config.toml
hidden_size = 256
experts_per_token = 4
d_shared_expert = 64
moe_layers = [1, 2, 3, 4, 5, 6, 7]
routed_scale = 1.0
balance_loss = 0.00107
router_cosine_scale = 10.0
optimizer = "muon_variant"
Below are experts of layer 4 (counted from 0) of a mixture-of-experts language model. Rows are named gate (a neuron's input weights, with its number), up (a neuron's input weights, with its number), down (a neuron's output weights, with its number) and show model dimensions 128-255. Each number is 128 + 24 x the weight over its row's rms, rounded and kept within 0 to 255. Numbers have three digits each.
Before each expert's rows: a language model's description of what the expert responds to; "mostly gets" lists some tokens that are sent to it at least half of the time. This comes from a sample of Wikipedia text that the model never trained on.

# expert 29
It responds to: Pipe separators in table header rows, plus adverb endings and sentence adverbs such as originally, typically, then, again, also.
mostly gets: "ually", "ially", "ically", " then", "ively", "ently"
gate1:124124153143137169112155119102141119126106129093087106107151160126142125145110139137184093147114073113142118149140107139113142145155157126135146064140117099136117142173164157141114121132124148133084146141132122037099094120140140140115148130107116114142086106146113133121155113094112147114098113093133102108165098127116121136150151138132131125181117174174125105129171141136155137114126
up1:124115127135129122115167114143086147128138138110137119144152137116162088128088150135114118118139111170137134146166072094116118124112136130136125132114107130141115109170091150154147114147141161123139119118144130152141111146094156061111132144140113152128101176142117092109102122082151080108115120138145161109169101119133109146148089101079127091140171154117107111091095119149149126103129
down1:119125094112127170173090147108170116157128134133088133111151103138178156127131061100139149112149134088145090127172142122129072130135109140103143117107165111109138092116162091110104158153134143114153134166135136164121131148127123126132082186068149090129134117125086098054152123110128120132152152137113116126135198127138139097139144152125125131103134114134176088117146135157118128140135

# expert 16
It responds to: Single digits and short digit pieces, especially the last digit of years, decimals, scores and table figures, e.g. 197-3, 43.7, 2–0.
mostly gets: " century", "0", "9", "8", "07", "–present"
gate0:131129111137126126113127123135141091145115151118137103103106124129064137129135124107100119109116146103155161108119109121137114167112121110164139107128163074133118098127117151185123148106098137161085136221139115157130133071180153091092104141176127122121155153099128163168149126149132162141102138095134100115138074111116141125115181167099134118149069128127169109104156086128152135152143
up0:149158147115112113128116143131120121123164110142180112143128131154123131076130112138152141146152106140131155127071129155137146116107167127128102122119121162129135123147095146153175155139101104140176113148108123155116129156122138136154140086156118114129123140111112129125134125112140124084163107126112080148158155169129143156141108114166127147172124131131119146189182113104109097151175
down0:133073132175133117135102160110130123101144143194168118144141173146160134152109059158130123145120090132093129106156095112130138114140102148109129111050134161102145115119119150109125133139114144107110119136133110168134143133145130118108114154097121084092107116117144085119130152132115118113149107106133160038120135116086139098136136112110089155092117123129122096102124126165125162163101

# expert 26
It responds to: Capital letters and first pieces of proper names and acronyms, such as I in IPO and Iberdrola, Mar, Roman, World, Tur in names.
mostly gets: " I", " Y", " Mar", " X", " gen", " Roman"
gate6:136146132078134163105146141167093146126211138105135149105122086153140099110133151129131145139134168126142138147154139112119140102124091157093125134134127113160142181096166147145106173131172081146131098111124156148097097134133117106159142146135143124131111102151153163099134131132141126105125114140157129154095114109165039106128094119148134137152096122138119125108122159142124136124125
up6:122136092124120133117119132096141141121095169128140177135114137151136143131101193104132141121139137144146126119132136123125107122109125134118102095163129121122159143150113108145135104175121115139142144098107081098128128148177116128134153125159091183159144136113152121082138119156119131159101110133126084187166140091137174119110125108139082142107135107137057177111104149131085168137129
down6:117169079150125113078125155117089119113141147143116117178092112117168155133143134108125095136127125093102082107123133128141120145081138121129115080131157108132151151114105164159169139136125118142133125128141175118144092137114089162156132115174156131139076136128131135136135132147154131137122140107126104136154131115097176110141085118158106094047134154106112160104126166096145134078156

# expert 45
It responds to: Single-letter word starts such as m, M, T, t beginning a split word (millions, malware, moth), and subject pronouns he, she, they, it.
mostly gets: " M", " m", " He", " he", " T", " she"
gate0:158085140123138149103108132124161130162140153148122134123134133104099091127076096106159138145096129115152157095143128120141097146105114152152143110163083125131097134107108141126102124128119129126103145161109126128130161152185153128092102185153137171156171136098116159202105111183112125123119087119127125162124073126115156142101164144071144121127090120092121077110169155138138158104090
up0:145118116158156160110133153116154102137114197152151137161140187138144112121135157147105089104086152103156102122134105133106102147155116153124091143177097113095127141091114129140121120175104101149163117112116145156138128151115146111125110121116144135149163153078131170144136112116117149098132140134156102095140128132100138157145136112133162102112137166122100174137163085093140124134119
down0:135088108189139127097118168148118150113152142123143103160173139107111146160122089151127124114162124090113151109165108132144162094151108157159127140132140148172158139111158113074139117115070152101122156152118125131135125131114132126091140108134146111096143106106125126155161155134098141120113126108140101121097121137138113114155174134143130109138110106118112124180119121115132156138117

# expert 3
It responds to: Sentence-ending periods, including those after quotes or parentheses, plus table cell separators in sports results tables, e.g. ". ", ")." and "|".
mostly gets: "\".", ".\"", ".\"\n\n", "\".\n\n", ".\n\n", ").\n\n"
gate1:126151120191165167122126122125148129087156151098110095127180125163135106129183114143163166155139136120135105132160127159108155121120151142152090133137160143141092136160138106147127167087133135112131138139122131124143114196166145122083091104127151147114101129112121110120129151127122139122136164116113102110172130117132068125175104119109098153148119145131108148120113123152120101139120
up1:129135160168081097112130097124143142182134102133166146107120151124116134114118143119126109125114087121162110116151115123088140173133154128135127115128132113117103125111140094092107121123079120150158113119163113154094142102145179108145121081146128088131113140113120122104173144117111129113119117109129120133105166151123111166152139117101151143153180120151097120109099177175127111147115
down1:150137153136078135164140132128161153130124123146163116087113124134145128144136115099141099118116098089107099158191152128153100141134108153128120140134115142171147100084141094104101136130150152162129138145111098163105141125118133114118140147161114123133142138152127152087133108091108110176116172105126139130109144142107115090137144118127167109132093127097133128063133103111126143132122

# expert 27
It responds to: Word-final -ar or -al pieces (calendar, Dinar, Principal) and institutional adjectives like general, National, special, District, local.
mostly gets: " Mar", " general", " Car", " offic", " special", " local"
gate6:123166103115121163154106130146080110123143138109164114094121111114112136139132112156119099118165158152132150142164113114142128125086126116113159134151145135104174155104160138181158137119127130116140149154138091123099099124149091159132135133159117161142121108129108158106142127107097122126145084108151152131130102143154143097151091099137148135132098143159137098150140126156102151181140
up6:124177135103099145129104160111153135140162166115066132125189154166146117126167173110131112149150114181102136155123141130166117131134160135119161105092171098141126139104113113141125122167114141094137116132150114102108136106155155140131138133155085120154150132117143130203090123180116121138117109116119110125125102137145161110104118094126117124096120128118136134096148097178129142156163
down6:111136124101110093090110132110080123147137129145138119164138112119129141101112131140178153117118118103179117105146113098128131147103174140126167096147126131108104114116123192124165110186153104109147142162116133144155183103158128129158116147142141094113150100134123122141141121151117108127081173097126118109169135118118158113098139159141123151063145108118096094074111144128151119109144

# expert 47
It responds to: Given names and surname pieces of people, such as Richard, Michael, Johnson, -ski, -ić, -berg, in lists, tables and biographies.
mostly gets: " Richard", "ić", " Michael", " Johnson", " Jones", " Martin"
gate5:104114137079161105165128110157155083123129153097142140135133141147146146132107124183155161118131169130164125111179083136152143137143116146137096135138146140096113106131141150118099162149083122135136109152116083155111091150101095114118106091087113138125141141142131095136150138120104140146154099163152136164149116162174169146151130151148145137161141159131116105154145151162108137144130
up5:139119166141129181077137118142180149174159140136129126126143142141057110129155110124155155115128146176144124157148153151173137112128128182139141082148135102123120151122150138079109105121148142134099122129107155176084100122140132134135153113140127173150093128136111141135133146132162110146168132103152120118085151142120169146096142149133109117085169137110131141144136115096144110124127
down5:132110077133121143115166133141126084135097150123119123154088081111112134112120129134172141137099123120123126174165143139113142120147139105142127110115130142095135100120104104127146097132092140137080110108129146120141101143179137152112116130123207058154140145082108137105110121072169122132118157137080128111154136152114135137109158074167120131080103145158105150131148144137127129147154

# expert 42
It responds to: Word-initial S, T, L, K pieces starting names and titles, often after quotes or parentheses, e.g. Shadow, Levenshulme, Twining.
mostly gets: " s", " T", " tr", "-s", " t", " S"
gate0:074102144099120137111141127144118140142151162149158136187084118128113113141114163149145100149095130100143133095126069116153156103125103122093111156101128123123101146104149122144134162113118150112073110114104136138159142126136097163141125122131093121149134135101177093147118144117129096121134094116128123118088125138143133169125133129088135109133120154140116140117145107144161153160101
up0:161121124113138100127112134079132114128158185098126128125167094158129117095106143189149098082131124151112164157118147134166093202117093130117107150126105133104114108128148116093185148130108142165156136141116117124117155138108145142162152135130135131168116136123106129152161108117141140124124142158115131151139097115146122135150099150111108154134129091142126149100107119109112154110119
down0:140113107159106158153059116112125116158146150104139101127151128120085111148136146145124121104100120088100109138193080109119137142133137098138102099118111116138195104116153143096099111125116150059147130112130142157142111067147138140107112147114140122137115105133156142131155184114127100121163130087151112051119126134105138107100161099101108175121116125135149094118100131127144136188129

# expert 60
It responds to: Final vowel-ending pieces of proper names and taxa, such as ia, ina, ago, ro, idae, in Latin, Slavic or Portuguese names like Uberlândia.
mostly gets: "idae", "ina", "za", "ica", "ena", "ara"
gate5:149124143072134080159156105133146110104142119106123116145131104136116152161158142160126181104095119133161119146118115146161144125153186114138105117125102155120151121092133091094094153143111131123099124155146106165111155149127129111150153115126135133135137135149159123126165149128119127189144190154125150130132099142153119105109117132106145125155184171185107095147118110128054147145143
up5:079172113103112135120098127134117100132142153096173122168122160157071187128118115137141141108146114116152114126167125153140095141092125133142119153170142097123118130192124096084175121121137110152154143111102138151126173139138139082093097156109110170110168138124073139132107095141142111124132134107125134173126145120138165126162105145147137162094142136073140158112139120125143113107131
down5:129165154123143086131115161159179107149131109113114116152115108130150140095122134128165133202133128150137129144131164143126152135133131154097125106188140146099104144122148069092137137139106098091120108124151120116161124120126082111129157124096153060137163142099124142142107090160155117105133127147115120132118084144123103090158122095149145165090148087118110118115147093123131144104139

# expert 21
It responds to: The suffixes -ic and -ian in nationality or style adjectives (Doric, American, Indian), and the final digit of years like 2008 or 1944.
mostly gets: " century", " European", "ian", "ic", " Indian", "ican"
gate0:137086139109141162140148141109140112190129139114137188133081125111102101103142095124110149142143098116184127092109153106122130110167146155112132149139169094115098154086128150142127130160128108123138100111111101141136149135136174088063120131139129203148159134096163186163114108120121103087162120114155114121109140139123122142137129132118148091120146168124124106141130116127138136119125
up0:148145173109156157129114128120109139125131147144117144121115147114108120125110133131149104127132149151108099155125157160106112183138148119142116128140103132133133136142093115113145123125089078126118113141119116149093105117105154101139148136132157157133137154134077119164151113131136197137123124128141125133148116138115146131094139123101102148123125115135116128152134112104146111123140
down0:116095127158149112147093111124092128184127109104130161120128185137078132158108118122130121169161144170103131154128111168088116121141123118133080125160137150143135130106142124076163105145135157126142154145128106152114113128162165118136105134171143105187113120162124118149131138153181126127118119180134120106093144106111108124101129119109089112098146152132129113112126116139133121139124

# expert 52
It responds to: Mid- or end-of-word pieces with e, ie, ia, ine, es, often in foreign names and taxonomy, e.g. Swed-e, Mar-ine, Grecqu-es, -idae.
mostly gets: "ae", "idae", " ne", " Je", " Ne", " Gre"
gate2:146151160121145169168121096087090136122121158126137145084148049122113151109123153151119118119142121113127098115114090136138147110122101123123108139156106146105175123166155101137181117102132090132137093125163112154125129144117145134162153166102156134123146106166123127131136117115146148128109125107144157116130120116110168141188118144106103101111124131099157119120140168182160127095116
up2:092120064108144149142118136152147124112123110152093102119173143148130114123144138103171113149138111109146111141152138185103132111175116091156160109128080105109118117135140088151121137128153137109115181118155137137152129167165133113098100123176124114164092120136109098100214155128158166126107119167129115120108142140129094086145133109138118117129094119130187146145159110106173098138102
down2:154155119145106123132127121100117135108145114109141136132133157112127111120139137170105122099138143128182127122116138158095147104124119144096139125158193163127118145126100161155163111119097134179139148142147125130101098126095139100082143134092131125085108102139145117113106154102138159140129140143119140143169112105141141165112091140135167135180152135119108103147137132132092098108115